{
  "activation": "xielu",
  "router_score": "softmax",
  "balance_loss": 0.00335,
  "router_noise": 0.1,
  "init_std_router": 0.00625,
  "norm": "rmsnorm",
  "norm_eps": 1e-05,
  "lr": 0.00126,
  "beta1": 0.9,
  "beta2": 0.99,
  "batch_tokens": [16384, 32768, 49152],
  "train_tokens": 315100000,
  "steps": 9700,
  "dataset": "wikipedia_en"
}
Below are experts of layer 7 (counted from 0) of a mixture-of-experts language model. Rows are named router (the router's row for the expert), up (a neuron's input weights, with its number) and show model dimensions 0-255. Each number is 200 + 20 x the weight over its row's rms, rounded and kept within 0 to 999.
Before each expert's rows: a language model's description of what the expert responds to. This comes from a sample of Wikipedia text that the model never trained on.

# expert 32
Description: Of, for, von, da inside organization and person names, and given names or titles like John, Royal, Miss, Best, in title-like contexts.
router,205,190,183,171,152,164,178,221,189,191,207,167,176,211,185,185,195,215,195,185,203,208,146,194,205,181,195,213,220,178,208,199,194,209,216,190,217,209,260,189,193,212,205,219,242,212,183,147,184,196,170,218,211,194,183,208,194,209,201,158,209,183,206,189,179,202,212,189,215,200,233,179,227,216,243,182,216,204,184,215,188,185,225,189,188,163,191,209,169,196,194,206,193,206,238,188,221,171,199,185,206,200,202,184,224,197,215,215,235,172,180,203,163,214,206,200,218,188,185,192,175,209,176,233,165,217,207,227,172,233,194,195,181,194,212,181,181,201,236,190,207,214,223,199,194,172,190,183,200,197,201,173,216,206,214,197,198,191,178,194,213,181,207,160,195,184,224,156,204,171,201,228,198,165,225,175,224,216,155,173,174,205,145,205,190,157,227,191,218,215,160,202,199,208,217,191,216,197,181,201,238,199,184,231,200,211,184,167,216,189,197,245,192,184,203,241,204,214,155,208,214,180,190,206,169,209,226,186,216,206,214,210,167,214,200,171,214,191,191,200,201,205,207,198,198,191,218,224,218,211,190,189,196,177,208,178
up0,215,243,197,186,240,187,191,178,215,176,184,195,193,200,207,215,173,214,189,187,181,219,224,228,166,185,202,200,236,190,232,177,187,191,188,192,162,228,183,213,148,226,173,191,166,233,198,183,198,186,207,187,200,198,192,224,195,218,175,197,207,181,192,198,233,199,209,195,164,207,175,204,210,171,205,227,186,209,216,160,191,199,202,244,194,227,190,174,203,212,188,208,185,185,210,193,227,217,196,182,190,189,194,177,173,237,183,207,216,200,252,212,193,180,167,221,192,221,195,203,207,224,220,182,193,200,199,236,212,164,187,200,183,179,168,209,197,202,227,209,210,240,177,225,229,237,241,225,214,167,186,232,184,158,200,185,190,211,200,212,175,193,190,209,195,188,213,206,234,188,199,194,175,247,211,201,197,177,207,237,182,215,199,187,233,196,200,191,190,177,225,216,207,189,232,194,242,206,192,195,188,220,175,222,172,185,213,231,220,207,185,216,206,194,191,200,199,187,211,185,236,187,170,191,249,217,187,193,183,217,225,222,210,176,214,235,214,228,233,233,209,226,196,214,210,177,204,195,174,214,174,196,191,219,204,201

# expert 5
Description: The slot right after "born on" before a date, plus sentence-opening "On" and "According", and nationality codes like ITA, FRA, GER.
router,220,203,218,177,198,169,230,206,185,192,174,181,178,189,196,183,225,174,211,178,213,185,182,214,198,207,176,202,203,213,215,213,202,213,203,177,190,211,225,183,214,181,218,201,176,223,183,200,177,169,195,206,229,213,169,217,191,176,179,202,188,214,211,186,180,190,212,193,175,173,203,186,202,245,223,201,179,198,192,229,164,174,201,204,239,172,224,206,208,216,195,182,193,204,215,224,167,199,187,198,197,175,197,225,180,221,203,225,220,196,174,184,188,193,223,194,179,235,181,211,179,201,204,206,222,210,175,160,191,223,193,209,242,169,225,172,153,180,222,241,231,168,199,195,181,194,203,242,223,234,184,193,229,192,201,174,195,200,200,167,222,189,178,187,206,176,224,193,187,186,165,180,199,206,224,184,224,218,216,209,191,219,208,213,174,180,233,172,197,201,184,197,225,163,213,227,230,184,193,208,200,215,207,211,188,237,204,208,185,216,177,212,168,208,202,215,173,227,215,228,194,159,242,193,193,213,214,162,178,195,193,198,166,213,171,175,176,216,172,175,194,213,231,177,221,191,191,231,189,192,198,170,241,163,216,177
up0,236,197,222,225,203,201,144,165,192,213,187,183,185,192,206,193,195,213,205,190,161,208,252,195,183,229,229,189,179,209,199,226,215,205,203,219,192,146,217,221,241,227,182,237,184,164,235,190,158,193,194,186,186,182,192,205,211,204,232,183,200,192,190,149,234,201,163,217,234,174,226,195,201,197,189,192,189,196,203,229,224,221,207,222,211,200,173,179,177,196,202,226,175,210,211,173,196,179,181,232,190,207,200,221,197,198,174,210,163,207,229,207,230,169,205,233,182,185,185,163,244,202,216,191,187,193,207,210,233,219,192,218,188,211,213,214,197,208,210,194,169,209,178,197,185,204,199,190,213,180,201,170,198,173,213,192,205,190,202,201,224,222,162,202,210,230,164,172,211,199,184,218,218,214,193,215,193,199,185,236,218,196,178,197,217,218,193,202,205,247,223,160,163,205,209,209,216,196,205,220,204,195,171,184,207,198,188,168,202,177,189,194,185,190,229,203,188,183,234,201,171,237,187,210,206,207,181,199,202,212,200,213,216,193,198,238,241,190,216,215,192,205,184,192,195,200,187,188,176,171,213,231,198,199,161,232

# expert 37
Description: The word the, and also a, his, its or their, after a preposition or verb, as in "based on the", "left the capital".
router,188,185,209,204,184,189,206,203,227,192,195,181,200,211,216,211,210,201,192,193,196,197,169,234,201,222,174,220,165,196,179,188,187,206,207,224,194,192,229,198,192,191,190,209,243,214,186,180,187,175,202,224,237,178,217,213,236,216,211,178,244,221,206,193,183,220,204,180,180,211,205,197,173,215,177,190,188,201,175,199,194,219,172,215,220,178,196,161,167,213,204,210,225,218,228,224,192,172,164,230,230,247,175,196,191,195,187,198,229,191,215,170,208,213,190,214,170,201,203,204,208,187,164,197,207,178,200,213,228,215,190,192,157,191,171,232,234,218,185,199,161,196,223,207,182,230,202,217,167,166,173,185,217,207,215,192,189,200,179,216,213,200,220,152,202,170,198,145,202,172,180,236,176,215,201,180,217,203,243,188,200,187,177,192,212,208,207,198,165,224,201,204,212,216,201,215,201,193,251,166,192,187,225,218,215,180,206,192,193,212,191,218,223,181,231,241,182,183,166,200,226,244,230,190,195,184,205,211,201,179,206,196,230,215,219,201,201,194,229,164,183,174,217,212,172,224,233,224,180,217,200,211,200,193,213,205
up1,206,181,212,214,180,178,206,195,196,209,217,202,187,228,208,187,216,199,194,191,231,203,222,189,205,219,207,224,206,199,182,201,196,197,232,215,176,190,211,203,234,195,246,207,200,199,202,201,242,210,213,183,242,193,215,203,210,165,205,215,194,178,213,200,196,225,216,179,218,229,144,209,192,132,232,161,167,210,205,179,222,207,191,144,230,241,184,181,203,206,239,218,189,173,195,162,174,197,209,207,206,195,224,228,211,210,196,178,177,227,193,199,243,171,175,216,231,171,227,208,201,182,205,198,203,213,231,206,225,178,225,170,206,219,217,196,232,191,223,194,194,210,223,183,208,171,216,233,215,205,195,196,184,212,182,209,177,208,214,211,173,208,229,198,203,190,198,178,216,218,188,207,161,195,173,214,224,171,183,181,180,190,201,203,180,221,209,237,211,185,204,197,187,173,214,195,175,225,176,180,192,221,212,181,224,184,158,204,195,210,183,196,175,236,205,214,220,231,227,219,224,185,199,229,202,188,204,231,200,193,224,193,162,223,232,222,215,202,210,198,185,190,200,198,186,229,174,204,234,208,218,174,171,207,179,192

# expert 50
Description: Final pieces and given names of person names, such as Jerm'aine', Br'andon', Sil'va', surname endings ić, ović, and common first names.
router,158,211,201,188,172,176,149,198,202,172,172,201,222,202,187,191,184,201,202,205,210,202,196,178,208,179,218,165,208,172,183,200,182,202,212,223,223,204,196,240,182,223,202,233,186,180,211,220,207,213,185,232,215,176,232,197,167,198,218,206,217,199,184,242,211,192,236,210,196,190,208,206,225,194,215,206,209,218,192,175,186,200,221,187,202,182,185,229,194,163,201,228,189,174,188,174,223,184,187,205,215,221,153,177,181,164,165,239,200,179,181,178,202,222,201,199,243,185,194,201,204,208,245,204,195,222,212,202,226,197,228,220,225,163,243,174,173,203,178,177,217,180,182,190,212,170,203,177,193,216,200,159,231,199,142,193,196,227,198,196,201,177,167,195,186,205,228,159,188,242,241,196,242,198,203,204,214,205,165,167,191,186,182,211,196,233,203,216,178,238,199,156,236,185,209,217,181,207,187,197,209,214,198,218,209,242,199,192,212,202,187,202,175,208,210,185,218,207,184,216,219,207,191,193,204,229,202,209,202,201,190,222,171,185,195,196,190,203,203,185,226,216,199,217,197,194,218,207,198,229,201,205,215,203,238,185
up2,177,204,219,230,216,203,218,175,216,214,221,180,230,235,208,180,217,228,183,202,171,199,214,247,202,188,196,212,209,165,201,201,194,190,185,208,212,159,205,202,188,170,192,194,197,188,199,230,166,185,184,213,200,191,214,185,240,200,183,206,181,175,228,213,221,171,220,221,215,225,191,235,181,176,179,217,205,203,193,193,236,188,184,176,182,181,167,202,203,210,207,207,197,223,152,167,216,173,185,183,189,186,227,229,223,228,182,210,205,202,219,211,182,193,217,190,186,228,188,222,226,223,201,218,187,201,198,212,188,185,208,196,217,225,195,231,224,185,180,221,220,219,191,212,252,195,169,218,163,180,156,225,191,179,194,171,207,223,178,190,182,204,227,198,214,164,175,217,214,189,138,194,173,195,204,188,203,210,195,174,221,221,190,174,212,188,205,198,185,176,221,210,194,237,224,168,194,212,211,175,148,173,176,190,167,210,179,184,209,185,198,167,205,183,262,188,194,208,214,200,183,244,178,223,212,201,201,172,200,197,211,206,212,215,187,222,184,202,210,173,203,187,190,228,207,193,170,185,207,208,196,214,207,181,188,206

# expert 9
Description: Articles and the common noun right after the or a, naming a topic entity such as club, station, city, film, the latter, original.
router,217,219,188,189,214,193,222,217,199,204,183,191,182,203,179,201,221,189,181,150,204,222,226,199,193,187,182,187,216,243,191,233,241,240,191,176,201,185,224,184,218,174,184,219,202,221,195,215,201,197,212,190,214,221,163,207,176,189,169,194,256,219,195,184,201,199,198,220,163,190,198,185,220,205,208,190,205,206,173,200,189,197,227,200,209,174,226,226,186,217,220,203,207,229,223,230,178,176,189,197,248,180,187,215,179,183,202,216,184,203,201,210,169,183,193,170,200,206,191,195,148,192,184,206,203,192,211,195,170,223,193,212,212,199,188,180,192,172,201,216,223,220,212,197,195,223,233,181,186,204,187,187,254,188,190,185,202,180,210,180,188,209,174,152,212,172,218,217,193,189,152,204,190,240,226,205,197,227,194,179,194,203,188,195,194,216,227,197,229,225,169,221,198,209,195,225,204,220,185,213,175,209,199,200,185,201,172,208,229,210,203,216,225,218,165,212,169,219,193,227,181,195,170,242,192,220,211,207,161,188,189,214,175,226,191,174,192,193,185,168,209,208,247,189,242,227,175,214,168,186,193,196,252,190,210,179
up0,191,174,162,198,193,220,166,195,194,223,219,182,213,225,219,219,217,213,196,193,209,213,201,219,202,183,188,173,199,208,185,210,206,192,198,197,199,191,168,200,197,218,186,198,190,218,183,204,220,197,196,158,186,224,219,178,217,192,229,192,205,177,202,208,229,200,236,224,236,204,197,216,246,201,194,160,166,198,190,159,181,194,187,209,196,179,215,200,203,234,219,196,192,182,210,184,212,226,205,173,200,208,218,224,192,220,157,194,182,201,175,181,231,195,190,180,236,195,203,222,176,225,188,194,223,210,177,190,200,208,219,235,183,203,206,185,192,200,230,208,183,192,200,211,214,206,212,192,209,235,228,155,204,182,182,203,216,212,178,189,192,209,195,212,205,221,229,223,237,214,214,181,257,218,158,227,191,173,193,201,193,210,209,226,236,227,166,227,212,201,191,178,186,204,214,192,194,214,226,196,207,204,201,181,210,188,190,212,193,155,132,169,204,216,203,206,199,172,215,182,162,165,213,206,223,221,174,185,238,176,220,254,166,204,239,163,207,217,225,206,183,173,189,173,174,195,163,195,213,181,188,203,211,203,197,199

# expert 48
Description: Line-opening hyphens, indent spaces, newlines and pipes in bulleted lists and tables, plus renaming verbs such as renamed, titled, named, joined.
router,221,199,230,189,194,202,171,220,226,215,187,184,198,187,194,166,196,170,183,179,203,218,193,188,230,201,178,185,168,232,190,188,182,214,181,226,215,213,208,181,183,181,202,241,242,179,192,189,214,193,175,202,223,214,218,223,191,254,185,185,233,199,232,208,203,194,183,215,166,218,204,178,182,218,202,202,187,209,195,190,198,230,200,255,233,198,180,212,190,222,162,205,183,208,179,228,206,158,198,176,182,193,215,166,215,237,206,200,202,221,190,187,203,177,181,174,167,161,182,185,211,184,195,224,190,175,217,163,224,201,198,170,189,200,231,200,205,179,164,229,204,225,188,196,208,179,186,214,200,212,189,185,212,208,227,186,197,191,198,179,170,229,187,177,188,217,185,176,184,181,198,214,196,209,172,181,206,247,210,216,213,214,213,231,226,206,194,150,173,238,215,188,177,204,183,213,231,208,235,211,224,192,235,172,175,207,197,208,226,188,198,238,175,194,188,204,198,193,183,179,176,185,180,221,185,196,198,193,216,180,210,205,181,173,195,213,179,174,226,193,223,215,209,208,180,226,190,227,204,193,226,192,222,218,233,155
up0,203,192,197,181,213,212,201,192,214,209,204,172,209,200,225,206,203,247,197,209,196,171,168,199,209,229,215,223,200,203,226,207,195,235,276,219,194,177,172,208,191,193,171,189,200,174,204,203,211,211,195,193,195,207,196,203,206,209,185,210,197,200,217,226,191,186,208,186,240,183,206,168,205,168,219,219,206,232,203,242,199,220,194,197,176,177,196,205,213,186,215,198,183,225,185,179,183,196,195,191,175,161,238,175,228,204,209,205,200,205,201,190,196,178,183,207,193,220,226,220,237,204,200,179,154,201,214,228,185,178,196,210,243,187,200,197,235,170,182,191,191,199,203,185,205,205,234,203,179,218,212,223,167,195,177,255,232,171,187,202,198,176,182,198,217,208,194,176,195,210,212,150,199,185,166,178,190,210,167,198,225,200,209,176,214,190,218,161,198,202,224,241,194,169,200,205,222,204,214,200,216,217,209,190,181,198,229,195,157,205,247,214,207,192,150,186,170,165,201,183,198,205,215,186,197,176,202,235,170,188,203,187,190,232,205,171,222,221,197,216,200,211,197,179,254,172,217,159,195,188,183,205,198,219,187,189